Experts of a small language model.
Size: 13 layers, width 192, vocabulary 8192, 25.5M parameters.
Experts: 128 experts in each of 13 layers, 32 squared ReLU neurons an expert, 8 picks a token, a sigmoid router, a shared expert of 64 neurons.
Training: a variant of SOAP for the experts, 312M tokens.
Below are experts of layer 5 (counted from 0) of a mixture-of-experts language model. Rows are named router (the router's row for the expert) and show model dimensions 0-191. Each number is 500 + 40 x the weight over its row's rms, rounded and kept within 0 to 999. Numbers have three digits each.
After each expert's rows: "comes after" lists some tokens at least twice as common just before its tokens as in all text. This comes from a sample of Wikipedia text that the model never trained on. Tokens count by the router's weight.

# expert 125
router:557521551577487495557492479507499519410491510516452511491475514556574394525519444532504445517555564520503516478528447509579479499482513552512537540561520507482553467458529571529574500410456472513449578513528477464451451464479516450505527543535449478495522558532560446443485420519477497458513475513512538509429453521502456532476581557442440440513478530487513468496441486485476552541522546529488446520510531495528469537493456499538483491533415479444461525500490459479450497571454478544445477507520511512484551486473474445459468506556475494551407510453501575494510595485470546467
comes after: " |", " ", ".\n\n", ":", " in", ";"

# expert 67
router:570483492576521519530494484498456564419475491508511470491526462507481511496470499527500406475535480570570517477494523467453508481355542555505568496543452546471511519504510541498413510487513481598504588445474452499478439517485495498475532481514496439473542534473566524481503524461503507551548537541469574447418505594453456528446549517496447485480475546452475557525469502445496537534466529484497459526591530512569505605503490571486509457485469478473505530507524518456520463644464469542489493533480462546467531501501522466517466529552499540502490503486537540504493488512445514489
comes after: "1", "2", "0", ".", "9", "3"

# expert 107
router:554502530497520502465547555505498553448541503430424517515548448461502512573544455471433475447516535537569559487458471485477493458457485566560569554470479503462492465482467587552439520464466461534439513473505531498481524530463541479525513511513499511430588524522540470384472447507443517551505478494452557499531533524519483483485520563464491529423530502455492491499458498492457613535451497534466446542534509490534491526502464479512507504514401450516499472448447516408530512558493531467426429502502490532480489557553440510474548524580486574503515523484488544495556479481423501487
comes after: " the", "-", " The", "The", " a", " •"

# expert 91
router:528532527536513454530459454495480519463531548452482510446562468509491471604487486562523489473574549580571549442490531498532470461431517553525520573534522518424535452433551533550492525494471537544448592474472479475522497481502551448498536520533467515485506530529560509473501477465478469554539509438458508440447480501454417494404573545433465439462536474471426524506433479499504585561474535471521505507573546509484465592532483510528533518518425459455506468487525526469484492510486487497452413485542488514482505470484479453459496518527469470546441464494427548474550521460481511517
comes after: " |", ",", ";", ":", "born", " there"

# expert 80
router:559545476467531509570461504456536515512519501505485517566487489484489482502466414502449450483546527521647534465491480522537448517406527494491538504498482541455500484537477482559465413456505453559493514535557496426523509572538519479503543499616511491472482530540497484421492462485546492482528481493468508458518462545489499479479576575510520485465479527481407485497457511459503533588465540552485512569561485490559437529517506557515481486527447463491572492469513455466490459577533461493531453494534478534493472476477429446492517498585518526590413475438474562484511540511490525469
comes after: " ", " |", "1", " (", " $", "%"

# expert 121
router:525485514533469478548530464495486586391555555507481487529546437543523503541503519525473449461526519544563550483492515454476508410405535538504583493543452536479536479464578492478528560502492516519525589461545479467498409510499523509461490522522492431435489509488506456508469472527530505547496476446519526449445479569486481552445499506459454496506537521473453513556465510477444544510438528465474519536512587507546512585537485482495561470507481484471480511519533481468524471625444514489472526536478473574532539470468540379524500538477486512582507465498529526493578511504451439508
comes after: "0", "1", "2", "5", "3", "4"

# expert 82
router:556490568566535550526497553466481502515529542437504414508530517387518488581473462515457497515572544536504554488497487510497444439481538558510542516553507505493505487455546541581489471477496479578445574469512520456472487511469557503555544510577573472472474539551532486488504503528468496520505524474442506448441520577429446501447575530467505476502549504450425482509434508489447528553469551450513497558496491456508438580492449532517470501506437453482542477472500464527442493539535476505485490458559438553453577511544452457501536564534495480533516441457445498520508548540470537516
comes after: " |", " ", "|", ";", "9", "%"

# expert 101
router:539538549552503439521454519511521515429483501388497457471522508522473471543437470478448538406566563490544505481488482506498426512464562497542518598518487552421597423478517506552474523529477461506502504462504468453485470513476555490542501477509511452467457485507507436488554530484506458489589490484463507465556477499485462535481556505513472484511504522470500529533460529521528523549423537475439440497484480532552419545482510539491598506499408450470477442504530579424504475592495531535510506466486572466480535498530502476500488535468433488563456486461537529431460544429491496516
comes after: ".\n\n", " at", " of", " in", " is", " to"

# expert 66
router:526536584488453466526463451551516511487495543434509458463518508460518439540472468490464452487543536600566490480455436486492531460487563549584592503492535501473508532531497491505540561479463453547442516412489433459504513494492561518562597455479483525505481532539558511446570516455466443534539477422504577449431542540487519521449536530506486492472507517507488491546508507461461470557500521504510534468555504492529509539477468593560506514542498458461521492518476549450449554553507452523441425491527529511493521522471431514505517500485436537551484481432462515428582545462445516521
comes after: "\n", "2", ".\n\n", ")\n", "==\n", ";\n"

# expert 93
router:552547508516538478490462503506511560464532556520505525484564476523497475558538445538495456469579570538540576414513497504502492453437549546531602571557510527474525414498558506518470506516443497564473616467488513440437479512459532479488558527547526485448563588555547511452509514484522481527519472503477544443498432549482499502456515498404509477482480529454468523548491493506526586559483505519508487480566507487491453529485421555517469484515470484406504515500531518430498480568431497509447490477509483554521492559526503452432480505484460484568458517503445496453514491445458513539
comes after: "9", " |", "8", "4", "5", "0"

# expert 85
router:583576570529530532545507546496506533524491556500500502523550496483553440564441510556498446502519527593500584454522538563463468452513571526504564492499478569473524516437522562531489491456478506541438577460510473499415487505528546438529523512563492480526569502559560451447555450476499463514519564449462486471466504559457492527491525547399497458442539518472472507505415495477489556562476541561444491470550550521509481537464489531550509517501482475503531527501502537452438429512517519501496457505575498475505524455525463431457479568517472497594466506454467489519520517466443509516
comes after: " in", " ", " |", ",", " In", " ("

# expert 71
router:471458528507582503534477501543556552473576539510511436518572507504493500567502442492421478412493516575572497477549502473541477447499559565555522542462485520474499508454503494547411488496478464529470497427519531490486473493514481432459481501501505490441545503509527486499488512512541465536522488435414505421490598540466514497448551552437520460428557522460433478498427510446422532528430521480444460513494529504582503549466525487525529458518432436451493504410522481460519503518432498504535434494572465537506537522558441488443522528528477518539480549468483463466540496522512511505
comes after: "-", "|", " |", "==", "\n\n", " was"

# expert 89
router:575532543546530531512442516504503509437526548492503450438488467500430440516528480526502494507513510549483493449484493441508464459424573595517524575496445490447523486453522548493507561477427445503511564491507504433482477487508558423529510512521533465508560512539519477490556430500496467505536499513504520424495493536443460495471554527477462472453488516421442489542480575467493580522482574545503513544502502452586467574409442497543527427538446437428530480497490516482461509576482475535451426488537504527483539539498466521511452549452441519521497472471458471423539512509461467549
comes after: "0", " |", "9", "8", "6", "5"

# expert 77
router:522502532493561527509528496546494480488524513487444498505510541451505510565493443510431516393585499529509479492552454469545446491472604590523498530529515515467483500415549582499443537509444481461487529423502489499425460492501519422480456555540533520474534522514521502485491459454528419499453537424467564472544542548470516489464503585466484506398600516456482521503492456484509514530419584527453500504558494444575558520484503503527478467533438434461487412455509463453507506505467504567489488455583492502488462545571506524502543530527484503535488543468488520500511489492497492499
comes after: "-", " |\n", "|", "\n\n", "==", " •"

# expert 73
router:553526528555508475569524539553496532493502526524481500531498514552492496512514436528457519425540481502534563452573544426582455477446491503447580517519465531459486486493554521515498519516474555525462576494522529511434470506468598446488504474545507485438535474486573523448449522498506448524494525440506450464462451538439490548495520510428467451483589562439397499592453550492480564495425608490509474546543469501545502525446459535546511522488497450473546550487526483473520488507440531453500475476513518503486528496479463526484499501553496490557408491472521504467489538564516556427
comes after: " ", "–", "0", "9", "°", " +"

# expert 106
router:533525504512561568529470537468491483499528522500500548499528437527529495577471473440420414475514554586579534528503451488535447486458495535489572557499499506449532424465522552487549460492510458477471503456574510484510443554462500467590536495444557446419554540477516533415471514529458520474568556496493531494532486560443494532464535515522463443455515571442467486497454556486456532546474540438482487501496514536538481542453426500577600511510473461506514501479458528447462497558527498473453521492538477530530534494495451489469523504477433517517450407492451575513528535483498533503
comes after: " the", " ", " a", " The", " A", "The"

# expert 88
router:486559500573479504590504466519506565435517511434521470468511460496481416584453463471434517474535508506505507477525458560481503484436522598487507499527432497455528471495528550558480517444490460524442509453473485428497430541471548437552526518505546500501566566531513503484496485458518469533568559539482464379382493512477492550498548548518473449485572550524510540542452483473487561493467498471478412504493485522550516509530523513432548505494520451468515509512525491445464511545484510519473453478520535534508494494515432480523448533558460567591437526479430523491562540474496492522
comes after: " of", " in", " for", ".", " to", " on"

# expert 105
router:530565504510554511484476559552502550501492547455481467505459535471502539543515433476504521462518487505547530495495462550481548485461557511517542528503467509450515480466533523556487474425444488582468535457492483496489480518509502502467511517562549417546530475514509463466478455528450534553496544511479525481419471566501493481472551508405505488473547494484471489577424539437443555510475547532506531516570534499634538580544450518549454517527457411506546493478538481454426523564523497565433470473509525522483504508448471529523534575560454477530460415491478560477501567417464477499
comes after: " |\n", ")", "\n", "0", "%", "3"

# expert 120
router:487474500491560504480468551491481499493571526454486420549538523539536539540498473481472455435569522616544502491527440447504489445443546590537492524508495478430494441483536544561455508463410496493419552491497521463501526501477517453486478496537582496488508504525502479452540480508465473520517498406437471436468540550427516457447555518448526477451582461419473466514430491462521535511396607487438489450536524438521543537552458516476509453507455502491458470485508493492532488532472519531528459486506455509449535546568459548482544540539485515561496516454472484499518507512498461466
comes after: "|", "-", " was", "==", " also", "\n\n"

# expert 72
router:558539567506560454562481426491487538450496576447459451475501493544494429550537486547462488451570480538503513484522551519530487487417546559543563529511483496457506472443503527565488554513467505507431565508489487480489444517505506460502533495561485431418514505511550475405504523539457455520541549479483541476445453548441423485436586516457475466466517525430450509539482493507516565507456494507479506531503543485505495570463498535530526469538444491478496460547533531469511468530477480549439431525541456557517481527427482522563488520516454475538480510466429590420536540451487442497
comes after: "0", "\n", "8", "6", "7", "s"

# expert 118
router:547500557530522493508484543508544540474527519498531522471501502497512481493549473498436514434537523510533571474500458427524442503486556520556548553443510529452513381434526517521488564502514477532451564456518457470457457461522497483478467535549546472486491585504518483478476441475454476463502558505474570469515515512414471535493558552503532433446554514436459427525437509481496489515522523516394492511499519491546569541434443558534557486585445497510452446505564567494474486543537497565419514452531537500536471590486511488454457548490467488529432469485481500531548503462441457516
comes after: " |\n", "\n", ")", ")\n", "5", "3"

# expert 30
router:560495544459533496555498539484514572466530550458484492466561476534540479551521464515452479501562552500558531503463487473520429472478562539521535577549453536423461485490559508496495524533474497527458525522528527456455508497467553440545534522518460495437503568537521475434491460525484508521505523504432545459431483518442429510442525533489494446437527530501474508563441527446550573573499559583512529462543505518554484589499429506489570499481482452495505438528519447492463478542547511461492444476566489498564512558520476496517486573521483467548432519426483530506559576446441448516
comes after: " and", " |\n", "\n", ".\n", ")\n", " as"